config = dict(
    n_layer=14,
    d_model=160,
    n_experts=64,
    normalize_top_k=True,
    balance_loss=0.000527,
    balance_bias=True,
    init_std_router=0.0164,
    lr_router=0.000689,
    norm='rmsnorm',
    norm_eps=1e-05,
    tie_embeddings=False,
    lr=0.00398,
    beta1=0.95,
    batch_tokens=[65536, 131072, 196608],
    steps=4840,
)
Below are experts of layer 7 (counted from 0) of a mixture-of-experts language model. Rows are named router (the router's row for the expert), gate (a neuron's input weights, with its number), up (a neuron's input weights, with its number), down (a neuron's output weights, with its number) and show model dimensions 0-159. Each number is 500 + 50 x the weight over its row's rms, rounded and kept within 0 to 999. Numbers have three digits each.
Before each expert's rows: "comes after" lists some tokens at least twice as common just before its tokens as in all text. This comes from a sample of Wikipedia text that the model never trained on. Tokens count by the router's weight.

# expert 21
comes after: "\n", ",", ".", " that", " but", " where"
router:611377612530571425479487494495510496510527493469507488480515415482600527441478557454571449481483524460553444439527487496560418582536502479517468521476528537503494569587579422510488421446564498502491534501540416605588522554587451520490586535472458590417506447454537488537467487505534517561459407497498432512457474480509449546540461545560545539502491497512416559482412481517434496443496512538514412493472551624475469415554484493505460532446491537623550484511544514446591504504585447
gate0:483556523582538497478527527573476570547503520494481562472503623511605570515506498442554428524397501422502483471525399396478467470513516522514453633473492439555490478544646389524578490583563552513504535464553492495461556539502467513554544536440449503405458453478471500492452425561525400533525646462500423525487470485478420503510539519592533518567559483471451519443460534467507502600479500519492422435497560491528479520487481494548443441494486465491500497469479442445579432432499433
up0:524568522355478480554408573433582527478502530556515540478464529497606461446563534522480519527492478515449560520493472433650457555494585585546531545544543492555502506568483451541436528539496481524445429509509501589494458478527463469537536506465537597400442426546486513499465454479509563581507506456515485524449480476522498428405458544521568486504533503490474591377539415548560516439488573582486435530445456490472470491518610526592592439444511423468426480544469522521480545530475506
down0:500457488572531528480426491506489443502424533532517509491601528457546557445507462489499503432575571495479521523518479565487434508444453571603555580459387498541511471474500505529509534505541505534577518509526467374500447493475508515567528557585550450507477638484491433430530530587593439438563555510455468540490516489506442545440518608556580447511530372418443458485532411502530454503482507471422441465558532554539552492477457431442444482490462585473524507428463524623462562430538504
gate1:526602522541569537455429425531596466542434437543532453476464503514547502488500470495535535537472530485434429455470548513535425434559500548587483601486495517538477499535554463419508477378438545537634463484493567509511580442457510487447542549542459462472556490531550445535490488562521410565541570501514525528428462417470505512533493432601573460523477474544485527518532484475498531437507474492560423560435489446520531443436474400472542635544505523572527505466439474593544545372450456
up1:468538467527496589458505509454566460502499514541481414459548388460488540447570497490446543517543525527476655521544557466534446459544422467528455495529470493537454412458596509560523525521450468580525540514529530504524493423374533449457514507562405515469467562500559518552576550550553490561521506647470458442515453453486479579535547516465553474444502428521452456620491354563538559552513488546510427514446510411568514489538566527510532490546522499480496598509543525544510522519397488
down1:503503561474463523516472518469538519506516508541431462517529505498451446575499523545528590488517499507443536437524578434520493526443458455492551594476507426456549532444523511506494533593398559413502545554491549452500516469446516524492504436436600421573500480543520611524436482442535490485501418521404486585536490426485406432580513457398537560481485515440521512485547518503425561456548588417471531514521469485560502453450444533546456455500682468509470454507616499606461437408488501
gate2:475545506408496533468587583516420472462577492484507426463466545436506474445459530518504482525420485389469548474579538411498602634485510385491466448569487478505502440517524497454490533473500493635505499506438530483506405473574485529532491634495460533459432492556400513532492552438504512522436455498522583510481469533551553473527493581587523473499446423586511498479472486522556473538596429519506574489484486455555506515539389474435472387443483448488462599480464541481483538444487466
up2:508460485497458443550517508528607556522430543516447461484520592490426574444472468435516574470463451465492535427499500556536496526471492473476501536613624515497575513535537457452491488530411435482504493619553473360507464486460547525421492492501419502501447550502445457467537527499547476555547441462588456459545441532526568583489466539435546459584422442455441478590553413569505507515579535535488484525500477467428445510486496441597483415570505523455485521450479398456491437481528616
down2:556508535491507439511580541528535447432461512472477472488556477428467527455514504536523488578341494472525542592459547475467547473522522459512569418494501486511511500522559429498512564502581538572462575510489522585564543468516569463487503549400461538493457429500457562501468583526458486494455497393569462540533488460587494451469572598511483482477447525462495430499548480470571356498501495543526471520562552453550606526486611415437446483356497421569479505474506451461520439413484461
gate3:512537528485459468511541468449479593563507383529539601549500428534573531551566477551435475510507486521518524488519500494513494473622424461534446448479487574563569507526455486607669465510404519497436551456494527392550503533479450446614538495466498484492525596499497524527439508433414483502413452424558441487564475566495448496507544527494520488454467457484437539481520570518436490467516569390502493476453506610508498559476547434472511524456585553442563481494466500513562452519458388
up3:501544481508518495526571513518510536566447471494472560490546574435446453485497493540449507468486510540532484573502464528535508510539426436521523493520528535579521499561485419514453477540581429570578558553522566531417543509527506585471449494581507417576574468526483507473492518394483595531402519478536552511457401393508488449427523501546533575498531346541584478444536480479459545475534431414561561490475521560451540467401600598485450474567382458450437509463522461511460461434526466
down3:490550486311459471498495501441434513536450496640496596420498481527526436548508456540428527500515481499464478522413516492485498469578507562503432460494456499479512488503400518602594444528426482506440576517482586492545512514512521463525487509498517474468515492485419500615543552424524492489463527447469493463485567512620549485542536448467520454523480517580501507492555504497588566516496581418633519537530469523529536486459534451435523577507615525402373504500509407476546498508466470
gate4:492564583514393512514470528465472468531506465470567538440495463634464541453483492499571543521462476419473490537558501458461537450464510462526484574502483451569464444490514481522533598534561386515576542524489470531530435519431423602415444503465529566492536538533493481498471493528463476489632511474411504413494497465530439519606574495470522510506452489491449553431435557481591441493553564487550523580487458486539509643481492477442516391455547551618556425478526478493565581485439502
up4:449551538496519460435443537479520530405493440559522460531458408584600493498535501466530563553407517510542469446489470503465639580567478489504636529528425442547489501500449458428504471468520521445533468525448493471462430444527502435487508581465471539489453509529484461462484554474388392486440431484536535523490489424478448485534469510509502592471509545468577457567466466476586608461438567649517488440544590574438493523485498512435520505535588594435493476464495559505428475497503502
down4:442481578461519428561496485464505509529474425489439513438447579525519477441419512435543501460561575425487533462476457569478509428494498606490367593478569506454508412584486569520453457497551466463487520487566467429520593567524405495457489510531497513554566510451493444536443499414551637490548562522467459455556543447547512466414478494503549472387578451575518445556524452460488542460476598470530550548515545528521512549502470479479472476446451471538497651559511490509478512463502588
gate5:556525430522569562479445582511530524461537580555506581540503440535461501576502472553532482536556465468500514467533455506512451565506603417501609538542595548444451546477583527467479501541579543412486512520538517531457449446455493516515463460488526522540466541526495500551425530539499404548520489581551471465497494524530520424403540482515474418560496523566446485462471504522604581498555509464572443541538416473508448414566553452596533494488552427466592593565402555509549597525592447
up5:436541511499510552514522558621553482516525489447487420411581522471454449471479601418491533446498443526400510520380512479453521439444542488561552492480464453483494390525545605501486446377540474555543532443507548529519432482558560453500531530545542405484523504497480558469482512465439521472458459454573477487400437517513468506553488480521492472476483516506442511484491520413570454521549562569457479451546509499502588463572515532481489523600428485528558445502484472380403333526540475
down5:596545512471470452537480499559450548532480521476507532519508482554580461428473509550527518478526486558436594548420445564445521481585460412551461521548469493560551504521504473522514465441473486559418555432446530500443515551520497466489523554507468515412521481542317496529492488437416433625490553530446557468538508521491488434539475479397453518461470509525456588494465515550491427500541517566433665489527549487477520459458483542398423459464509388508441549469436414511467569477495435
gate6:526454424498517416576495568514495530572571493495452526548501480439539505523396565474480536579416534523597569497411537454441442490587490588447451551493547467483403446529417484444464564532526496446514441522516531535558490452586448426520415490494547494557472551458427465486484494439434585465514482470481615513471570521429453501452559530519536544516474444513493540603522468485468421513510449488547492560510526464419567403514484576556479550483371483563483441541431565532566515521547561
up6:498461579428588491460432496558445426516481462526453425554517501575509429456539476503459512436505476461443571548466576473558442478500493458513416638471498591499507536530500504496587489477462494473520446534514462487460517476493447499487586565574495489554531498517454531577456459544587525614547516437516523512427487450555489503548568438521571549472479422606368491589560486435524499508547525542507475515480487539610451519526420576592490390423515528523510413509454517443447454412511495
down6:543469436509513409550565474519546495520441527576565531474535615561496523506474392513426447457550516510561499448482566508519489537472408482537462463500459472460551499567506490449486488458545395482454486436447505397481543451585497552499521608502545545630573593507512517483483465443524544468531498580481559538495498546609557538509496490527501432531511606588498423466539509490523521486475404416412437568528560584457427437398461458509564517464468416520522534553537485436453539493484542
gate7:586441498555408536451515495475490486441620562510477450521519441496522511524493451519422467473514545458508479552482436513549418528488517441488443623552494523574472524503586426515407499499545473493466523426506471572547471497508496566466533500545451643437482632481456454446508450480558531501508501522504458391561510529507561530429422619513511491528496442473473361605460419512538576489474525430518538485416508477561518540596474588520407521491567565503545464496466499492449518534471465
up7:454532536546523476437519400542482522492526490492554547495452592503527477502505423456526496583393553565567464571514445463472483441477599529532518518507510535453504526530462477391621449518484481513492445505454602474561664462552478504547457522500545539508471527449506403455482437557491531530485384486573431496509464505561487474534552538567517578515536463472542485491437593474514438483526544505382509371487555480434464456493498537572552491410481454551453462476456481359472480498527556
down7:488511503451467459371515521527509530424502550505551540356522404499436515485475498474461490543558457531520506557474467445436475555511385501465462485474527595567484545460524469604460444511559558477601533459463471499511496496464507462480536474497593551524520577505517497513473570481562515502565535510497531431554509477446448417481469528392435556617516511378577460535582527423478582478505481505532461529510542519509506646440476482511472503481437545595447525573469571620463438462526498
gate8:496421631453601520530408522464552479519481377453459457499559445484446527535499427517444387455443444492521472481590476498393368487513512494541440519521484504566523520444508493477465507547560556459532535503506506458539468488568453430542534522508585501497528474494448465550525464474492523496579474473503479513491393467436426472605508485487543428522386530504577536491559503508491509513502568442506401468488389585549526467441534446462510503445426473556523513502387546403458566433560512
up8:500498442495499509483454576512551532474491546532485497475486431573490511501443561482574501531413451512443403521569562545498486483417586387475496512590556502460438403472463490487547516430375485546481537482512456436516511483465466459620515389496553472533531381411518509602525610541495440504564442438522549553602642481532568473576494505534449545437461454507554483543521539451489535517525536419453479522509503439595489505550576512513453552433517414504512475502525504534477490554520533
down8:490486557544506546507518462425497491516516552476517429529370512520432522490568499437467440492534518608448463383490487476476479504475463507560502444508510575467473467450474454360560573506438534536490410527509484571472517428531457428519560528552469592585562474372500436512502510609511368476516475459429557480447568444530448472496493473422582466482588480501569461493481548432476499500539513436479508567455497529520445526552510548460535433521431415402547544497502473449543486611446500
gate9:561532395442462579555449508507521488495539516472498367433509527431551509528444525471510560514467429398530442466483494440487476498492509495475624481535452462497438536605455418591577393492442510498506490480485496555409476535475487520479496516450541466438413451492540447583494566477437552395535550514524480401461466543492558501509484444561496527528498529515508574523488553457444475396454472467561571554496509523569464418564516565563438495500478468457410562502429554414462560611463502
up9:480478486475521521427475531540486486483531485480515516583467536461573564637545563606438487569566592521482523478510429609461444487454449540558517537578515504534467524495478457482544451424528460482414500423512522448423421489439433422611579463505485429481571462507507437543523518485478447534466569456493527465417507471509603549597566581525516505517436449476527520533520538391539467380511484516552532560549515568456467517454599492481467517485504602513469443471490452408497449568471451
down9:565487419313485571503446527479531449545551505558450423531484518530500533519490558471434484448472493454501490439474504523456497579421534437435551471419542533623464528549505453465484442492470588545483496537505535475490404532529459447467481564575466479486474438469611420592502440504437514477496478529459500461459550479564502417582499492488475547543470497429474498476453596519398536462444404492504610519481483494557531501468530431546436481444546387459412507470499497537487419579556468
gate10:413477465563520503446465439492542504484537543558429457441525415506448474512443523497520528481550570634512585409515532482478519582491556534541487521403471505415517506487556461486575440546436472561582406434508564496580515533526492546505408500420500510503520557477488499571570482494523401520478476576526430485434511483518518478444514474473521478514524555418525420487423553424502523449470512468510530574403487454541541590566470404521454394403568521523385495407550548504458457461482465
up10:506531439444493426464485493452606470497461492421549469439409592568456460392519522528523516409501405446525567473463485522502444413575485469521585430520439580472506471491535564574562455451548478551550489496496531535519545464534508517565463561502468510510538571545526458428455551498471414492464497466432564598544442598507458491541525478564540541460535401531503536552518509630517590445453561564548486519395594473523470490522520477463486470552566446550468445566448466595495473472560517
down10:550537521472590496569606542467500486471456456512417478512519548473589577436482482492493486422449464509508500497435563535545590531473471420429526424479470542563494469497486542524514464385643457469496551581530514588486511537441455512475477548458531495429519516536548488504473505540484492506553605542524499556466452540521600565516496575504498497462529494546466588490435536594399500489410479490542581528460508511485470401501515520415549544494512499642609395458396443512511513469519568
gate11:533411608435473447546488473508526443513512528455505439564454586477519427520515538445487471405507622505533529603603540466475460550501569524550457555596497479486473499610511454556490558472521592490547477464541534542469478658523472529482511436537456479451482503436504527442540484569453528565529531472496376533492516483538517407506503554473516530479532508464537492439489484432525514549499429489432461542517489538386442506490528529619518499536568597513556487434411545547439550485551398
up11:447536497583421571486479502496433489560530564548421478512489505457499539501530452524522458560572600535497434497609538479518493571470546539407436531490545534503490442568487528476462402491481460562459426579404555531517436579458537473538492409469523471464532579546474522550505559557459468444393492506415409456540534530433596593448498420539459485534484435519519512486550505498468500474430582512487443484479473442478581514479434521432545496431461442542467449550554441540405559468425605
down11:454448456482511535368513498516526498504447506480518512483507393490463547450577544515490436489553487435502588517429457535472493468526590499569629573542444504478556481480395464513540439415519546425553490567618448470486442526345557520490483478561565572553483563472441498446584523507511583518455536433502440480514484491488520492458561449578534496610417404560485544553472484552510475475480601526475501441463359578541551447489542492482514546497538465486508513463480493503466430485507504
gate12:512418567492514450479353530403480470523464523483517485536493454598576557517514522380537583566436426441500528530514483519513491495499548439583563567537613505546454555463537510478542511474561514499519560532487427517527521454495398496544460458398520529504468534494542501482475472521477577527594579528564522529486533428569457435571498553545547455516509523445491523520443568454429520480455439480461459424524483560439509520381527473471570529510483446539456503509386460586572580510427402
up12:444457510546372470482551564549580483459506475421382552510414536500441436496461494436472599472447426427457511445487491458507506571487487483513509458431489424554609409497482543527476467519503517438473541530478511429420584429569544561382523502461525593551392535478536462418462483525452518450441539525507496542558528536484481658499546548514507534482466487457447437522501465454564462569562539520523541529581527539528525528487572555553473530533454381519502470490452425482479564519505513
down12:388441547516552518479495530515490470577542532537463510497384453515557415494518442464530580520448372470464490464522489450513476551565490457562536495549546472504521533445548551505477413484497422495428558467525473449589591488537505513462534499331508505493469601541593479497536512503429517397512625545501456455574477522531614461561533509546543538525508499481468457571465560517458581515445525557466562489511501481512453473485489550552502579497523529501594462554497439556467627503397515
gate13:503412426493528420417586514514538547476448525553634518429548448486553465513442517504431530438530577580489408472544437534495499538527499501515421501464505498593524494488554456501467522581546513512515452598524448443538473557581549539529535495508384520529468530624430558484534403547528494530496531502573477508545451509430495531553499604460420444498550570409409497481482546509503551549514459492445505500492592565501559491585509536487531512614489526550572518473523596496552494419576514
up13:457422571456432459572398568576553526466488525527505499582508526445532415525514513504471531595503496485529664461485457495508565509484515513527501461395540500543513507451494493471351505474422496371439479546562538500534554539435462525616577527422434537497450490487503456375556546522526528479521520498537485494431529527533461453449459492505460520479550526450505524514590506483472492471517497576555539489499534477520541396573586524444531551520472439449477489539417461515501389590597495
down13:585535499552514518491556501523497437574459458557489457497508459504567507449477515524445470427435519537522451413540576526536516466425547462487500560417419530419589464579511468474533439508498411442510603550551507456508527552521505451432585482533458451464514525498492473565432445459567553536480497581469434450479480442458427494545470568535578568418468473490514485416497547586401538416488404536495461553473519587490495454531483433493460542406464498464534557551651443511534521428468408
gate14:586579509562549466417488510511503380506550466441556416548494552537552518457526490486479499579403463523446518606445528440529430510516468470575536571528463637458477541486508471504541505515527512458536502461541517460530622600580412556490482545473445468472432427430491447401494415567543492515494510489495446580495450478449508516552500460544533522503410563504514486571490504562424500412544421521397535445395534535515564448553522516485478510472481497599511495415499571503535500479559450
up14:560437469309525438481569441504584486500526465456548422506504472439519399527490554468598471473521578495531505390539457454579511600608540433521454496505494521467493500486543490522529502590539490447527475546423437571425499481521560549415594644462549549422493432457490485442521486540548511542469516556528495445480472452456511474531564467473497515537510515430438480586418542490471502471488423585495465469493455528514527530544507565605460529560468582487533457541493490470542517483561541
down14:424541394644529572603427488513572537467485522498487553452428563515462542537473457541517484542544559510497516548559441534464497475438465512433517496507531457502559507526481444490532509484519530602453491442470522397513487420470441448500416437508469385643533602564467517511494492459534531457509485529439480465609544531497456536531514433585469542517513447616512504441534485445582513485384524471542505494523530487611428526405446428430538544446540466537521513531521480448488544484449535
gate15:462461570482484447481626582595458463527500390436536480506558486436595534472498505440562462550435561535511530522426473485587432564583432469526564541468511557476527427394509415540499508576525516470535495561489403436524532547549512494567542524499517525485483549429478504479479454536580493536461555487550364413463521427481563531433551525467534460509457568455472526553456479520531505426481477525464474500459509480413470513535436532533427556515502514543458528455488540458542411464649412
up15:576525450493497578476443493526551578390479499503479519433434529535484523530587517499418462464476446487535459461444470550449429427522577498544501548513435397525493533480452521455520437509444461406448523551483484469358543406488510554487534522483474604455563529535480552459564512525475494481461503479552538479395356549465457472457598555544515546559480456439520433527566492392438428502496471610444515476480522566481577476534567508508463527442534529411512511603534597488476513505492526
down15:400454546489409512478484563552428439531510458410466418544588521466574529559559510447392415538512496550537394518518521453567548520544448499535500502529483506431541513547520426549393463533506500518490510586563452528494465459479512503473536422540552497442495590434444554524520466543532468499498535503452565507526511544489552507473434562559464362488556588494461497467520447531508502462453447363412478488554555539422558480447450443591474516455376462503457497473475550467439443575501509
gate16:462518508498547424443485434537538418491472547472598536496553487453557476619536494483530431529542522553481538523428377519540480617528506582542439461509529569411451446492534538568561588512502500608566445507563456516523585481520484583540478628416488562339492565482450577538533496517544552498446476446537501464498540483588501531502538536484484471548441515455494554513445505466524535532528479534519492455499501482445458438552560537531437548559497487555484501474569585544604502564519422
up16:511536454596426492579602472459491519460487567517565455548408483432556445459481472508472472538491464458538526509475445493522571523555523571545523577473377538491436502488499468552515494540587569536507448548474475480431409531500465425518459510539493421401501551522543394448575439482541545425521566517446526519458458496491517591437439511392525508490355424460430496509424516541506482496447427522438470481420463528474497417506517482567476467506505542617502515499556437483555566535464395
down16:464489540405472456509422506486478560506520432517474544506569455476479570543560523510466579468623414477470445546550510469508442549456509516533543562461584459502531534446532513473488437553516521500453464545406573487508506506446471489554660486559525525584443440409447485508405551497488507507476501624541465488529503474420455429437590563385551483558575452498537469524596526478542484548458524513459420480552478492492500393536354467442486574464502507491508466504448427574527506506542525
gate17:523495505458498451504449552472555466529584454444576486465492449475614444460526533531500522459596557576483454520484392515498539533494592556522514486375504523519532499470454448563453469547484409563432508554491480527542597542555432576453564466475511455496546472494451622471519475455419420474543412508558550542611425562487466441505461548450435470506551545515487450551495539599513446564488592458440556453498482474387506502502499497577540481574566565533512554412524484469542551495551455
up17:510488505533508481480533466421566557457518593485516488448508497416482483555423516492483460548432529555444490492482533469328523473485516502624465453478498528520554483454518477493457524495436575449407519514414495509574481415462483419472457530551554394446416481533532529479481584417484487441485513459495380536447557479463503467477379538502453542561439547551497521444430464502524477540348522491567449553447512513523408452499518476480496522412611486504464502505458420607478489561521480
down17:504544535346471534499409484519530530434484470618472452567535488543455418562486522498498453475432483442524551443422495478476547510513439531503483536465552451439548514477475530456441449506560467500596548510465604570424447424593604591492573558489487539526528494434573538615507506519474529511511473516489550529537510459558613556459554451529465474501411468404556465545525512506487411538491410556443565496527463484496584432485470479596510462443540480503562449573496580471511426506510514
gate18:552545475472495552448513459484386358551477479501487560460523504471546511550491406520549471461445554475568464545504507484500547516547495528435561485594468515550472418508523501482523420523410541570557458440620454521494369473410473528441466415527446507509502494477429508627534472550508517477512517419491447397483501558513555527393514445443466493481464434590507478464489560489483461457517589523560405593517593447529448469533502535540503501523456456515509568442567534553585548471557517
up18:483408479574489445497483469443495457448569463476462488569462488548463515442482534633501458525486535488578565566596547437486513491543555526442511464442475511537488531561416559492442405452472513452497439476479487530654535548403539555582485521401503543476383450482478444483481502474485530452560507551468462560478445545496410528506491454491432453443494495555510523472441540465540520474473432476487538536464471567556534429353424536635437485538534505496580544525550549519427546498535447
down18:430443466494550549442496461489493486502569501450418571469510525572462374493533574556469490499509484536531499482511403415500459479456552442415583524420537543541409526500453533550584486588560466448557452438472505448522487518452493476526545498412550561513469444513574529463478546572513544494519584516463449528613510556527472479526466527418515529475500488552468542425441591407524641475525607536452450431526433425514548523478521478459577408516523595514490517488417494576428490498520520
gate19:452513478425584567447535488465465491487536471531445577364505517480410550484483521490485551498463472496579518521507533469535459467494557476535470522427384488470567463379502463468589551433435512494354542412550431510495518551479467512417455507527388488465575528449493458510536574457550524438408508394472458450470534437504467576542532491440567472523536455371542534490545543544549506543557560496502535459485532402506499564465467528519441481510372521490502478602558465538514495518471497
up19:487466401577485418489485532364486418467520595508552546442516509542561447406533498355473533455467458475488528558434477486464568469361466580493532464494431564524581490408426534494557543451442530433428521514438478488457474590489470520518475487515593510468458501451403494515590476460484412421483509420552475438524535586535419500553565468427459514500511525471529529490534430463491520527480497516514514512562483549523515468483536500414511508529600468489430470437516456496480544604464442
down19:492486512490505469570501516448487430560498622498460464440467543562504506546484438408463601370504539487447540470539606470458484462429505496543371512506459512596493558422437570479498476434471548441460464432524530487534458549470435556474415461533405458498641560554437452492559469495469529434437467495479481484521478512459385514476551551470500569548501442428516480492506483432564587484500506498587568495511444510590534521462586527391512523474498499454511429461588454547549513512486492
gate20:551525456502488430532398465341457526576406530482461465397521496590503552474450518470506417385482461458505559430503489539440413546523463464525459492502501477555437528535391592440495460498491530592508526517523544584458448460515528528481418533465528588472490576543478484474478577442491430433502427527466546472571573517496521508529516518532471483539564617509459510419466488441473563514526519507546615477477468523510527521493495488492493523611475553507450506588501590421599490467516421
up20:488496507550461542590404512483524575489621532568408418430461505522499464490478531498438523619485535527484490429513539502577560547448579562539542602476505473470582567499520413444478441566471518478522530538491570438481438628473551475482473479498455505537513514479485516442480447562493501526574506539515487476554519513507473486562566508372636452408588527552453438538423464478528509517501490464479555545475519527522528528509569518465491489452481475477506302458490443526413507532520543
down20:555415490584625524579485566482571432455536455480540555463547527493535560537532515474482466495539472487438511515534532420513528404579418472530498378516503569558473517521474461525468383499551463512475515445487571524538449502479476536427627543446562497588593469462486476494517544480590556509558575464506529507475549507478543555540504494483450516559434514536415425467485636473487556500496468499460537457509443539464506481501600546561511474410518556417610536599479581484543555484539493
gate21:471543506395549518435529512464410588487556423550505586436485557541504535447527456511438546562511527519427500471559449426501529510479552504486544520561536572540526481503470526465516491478496519423471452451523558520481413428504488456598512513493522556550508571467539437509376459545519517461494557487608520523542508543503486432448558545377467545447542557661442544497423451432584478459501582609478529504532536613579492413521529469497447571517419521512537474497569477519561450527476505
up21:512462552552369600443419453527530561462450586447522525569376524377480508566518507498362500606566485450455425522438489431413474423510558575407486454448508517507504517458474533459480482536454533516481516507577526588524522455575458453530496461433485541465520515444488513487489534466468498479542463483476497491422442501403447468479484487550446576523519498416541493489532494547413458521448501589507509556459553514456568557564478418490507431447538433497457513473549465394557457449455537
down21:539561396467394538499444475508465487312476602521536512475554477479538513444482509551531556544533550463501527528506443492439449538532467581456563577562549485595455401498537449539559561481435528439432503426519530515478485469499455510479550469443478520509513546494535503441489601473519469478567487450622526498509575383432436476480487540489492539502625522522518424503542491554540541519459498463492495554480560524485595541542491478491464396478461483520408544489469578493476515373471587
gate22:518417555424429489397524527492555458473537572408511448488517502485558467458560559442534475547400518527585501509477444479505458559573516474512485528462471508475514499497586431523554486632550528473510533497502445554519513581515536506487576528459472589415395487436413518425589494509538499474515496471601469396496479424475431483476504524480442439488476544402459449568390485509463422513450459528455488561431480509460567440625527626556427514486543516542503488520449526468551488506548449
up22:482408463450496561443566532509415542416571501512566564519471510446486451526514524477499450503565414412568523539521471441473557531613492468429507496505434494533574471441494482594500538563519540459463559405540457504400480504480533493490480550501446525428503488474426462422524583484511447559438505431570409385460408500459478547453560553396493419464472548397541445548510501486507546486553472522478432612368501499519516520489488532562495571468502565497489586564520539488498526549550472
down22:404531531438445508513503411458456450466461540395461516486435549512530599466479458422457402512542494542416490507455471552396582542523549537616518410485556488510462441535485497442479494461492448522491452461477494472541487485433476560610484517529510542497464478529514512545447526479491516529542537511516606449467490602515568561431437471579486461564425550600541539448495530441552472546458527420424530391511403478451475599472548438564538467524531477501505472485591456551465600546450532
gate23:427502500525480502540425372583519457502434484452522556437500614506678477497557442422541402561585531472468416511554548434496513462474461514474449490502547453485484465405543397466498523505522448496465521460445463440489522456490531466521556570486519559436528472493528456491567484554430522541461509452507497531456483516432432497487423481469526458533509478445499558506520508482483522421543564466420458623490538463345613450461473557571526562434562493513476482511494473500460484405541546
up23:517446428505542416400487499493519465428503460458460550486484513421410604499506490378446462559598456451446503507497513529509524485491464396472418503496506410462476600446529587536477520588533528450523504529535530500528603452505552484621533492576507456597503436528539530482507505490498568503526529425535483507499554461514406490420543512372513527485545439453497520494518541486487549569545448446566522529487483435474482387543593540468573505458444573543536504607489563554491498495464401
down23:440469504549488497511525541452444559550481502498462529531414449472540547506565371423482436494520534502516517569540603470518452516539572608428480454495501438379493481460426507561526567635403530440563528473442553445586503473475523512472477466516561508494656446492511531559436535417485507460492468409517532454527531501491534509478546484460524627549450500555548505498499545466552499539481469515512600399510443431553494562516583503529499449515453442489592513504450547542435495576512438
gate24:476464418596487494572391483466427544532578527537442532487531404545527381467462481383555443499413488467535502617500521475394529481518456618538439530429568591550495490471407540460540452429539435511419579473490493470508433459480536507580505511485505517496573480454429482563547425554433511497529374519502433499415494557520508496457521500579490471464526489540517492466562551572528539548492580555507517447509572467429513525538473553523519570500511454513453548466485492437569470466541442
up24:473549514460538570463502442494513479522474514460490557394480475448413517526556547414446477581406577502573470524599516459499507511588501523491491461407497453487614519565459405395528539444532506533398514478559586573451475456565535508474513532496430415504512478458499477510496527578536427450496556458572424608483569489524525523486477480553531524526550568545472421536548429489540499513471458390493520570516544507476478447531572544548430562535531543472634495521497450437457481479398555
down24:393545424447529579419455509523418441520478456519508458480428423573482477461438505505504449491526588486539514495606518500490509524481493520504465472422513460504535435512459558406526485583534577415407532572478548509505440386556538560505467568515505468559506608493581476489470493488547516475532535367493457482539575531462582439487453498466442475545408457443533431538468555442446482376481459438503518551527527462473486485426568529543476496560491413430556479516424493460433559451442553
gate25:523518507533418453403495412444500486505565445469485585513519567501545519465500508566584511505439449477532511535610559505480457500533482480542465504535490514513436542437540331598435520518484569576491450460481523418520516469512458543456506604496528565528583460440484531465481452623432595535523505425446520453522431561513572441528506558523421481574427529458474614446554427516502480514493520428499464436521507515536419517473531454500516454538508501598490497512480532397536577464401557
up25:462566458537586532571451486593449434542494564572537424504487491551475585539489457517484495610433519468614497526492464516476494529466502534525576530491498524504575537572481500544519463474459473524558577499597477561552395450496533529524432536511520546496487547463471482447561469515405413466438427546604573575491564410485467516449502466509522499453524507452460527452554398535444473541463480489537488505475625374516622505527465470435474591614504526514573508439484576507517518496535543
down25:539478511417558508483488382489409466532571447463587459514478622460571428538458454506497498578512496469500521422487496601532496542572413509496496452393469411347514513569478477508543529548551446547554463453510501462502554468472513523561481535525540488523473564553352554603470563476481547494488478541429481580528541485505519598503491558482550511505534543492454497526532503488487518556512467535489547469434488562496523499479503495457476496518486562546441501413556531420406674457452462
gate26:523499537535465520415469531477464516529431485391411525477478527506443520564441453477586484534515449454529535563529488509474575558507493548469484548551423432550525434457481385491423606474538507583449535612513517612511480444526487475464618490526420426503550444545505413508487525537502475512528470464477544499401432491449560525555481535515504491570564515473550446516548517459540543668419500526552528485454541493458494437492443499433484522479423475514386429513566444469520608520511438
up26:506489523397618508539458541560506536420535445542472436555575586484478509472500525566471456509552462528511488563432440527415505475441567479512493430416542501549500622391508585510493460456492543560517532473416466500501564496464502529474486503516544492435445574440480535609478431513450502533499492565599466451488569561463478662577437514507455541487515435578451496537438548513479460527568406449409491481500459458477559422446404536457572481527539511539489451540473552456529526447470500
down26:466540498595553473552591450495530545400592449559465519485573508514462522539525483509431428569507453577584501468493551493429497557510398569549504448388516500550484505513571585571513407561615570438462481494451578491504518532464517560541551508445470513522366471503520557572536479457535451459596492502465517471471590483491426500535380571549489557557582576509513480483557519497480482552500467540463501467503482495499522488406545439557476522612476590521520459507489504510488458507525602
gate27:471538429537583599541469514557540558433453495446394551445463551483429496482528511405387472545610521448469515511640486535453506507462487472488567488512510531563604461481480468520544484557569437492444482531545506510507442506456486516447463552507456472449378502506450506526563580541534380544404534524451477522432561489431409474585424521455501573476464436545513481532509511461589503558450603418501513501579462478504539417546535527534532524495456488579498451551545556473528494476469438
up27:532570490448446512563556569484494499562520511512466434421595475543505459416491485643509478514541554498479507470518533462620540485529529396553398529544506569520505495536580502483501444500540513417563502651439498430495571439531602425440455483448560515468408506517542568490563438549536517451430441480492525543503537527560470597506481532503415502544500461534440464481534539397495453554456516463485565497565514438583546485484504410489518585402490504483438481510499539460572492494522573
down27:495558546439555559570524485550560491598548485444376417539431564539526483537496524512496457554564534415496489568530493458467477522494559493538486503576495498469442506583537392429473642500567487500400469498501459426492442485542451492483504489472500439486557468441450529441532488558566477469465545407501468546450520401509500497499462427547581460533516507470454481479404555505596399463455428504579515501454556458433500429512554506487504586561492534504554541404605471479572468416533461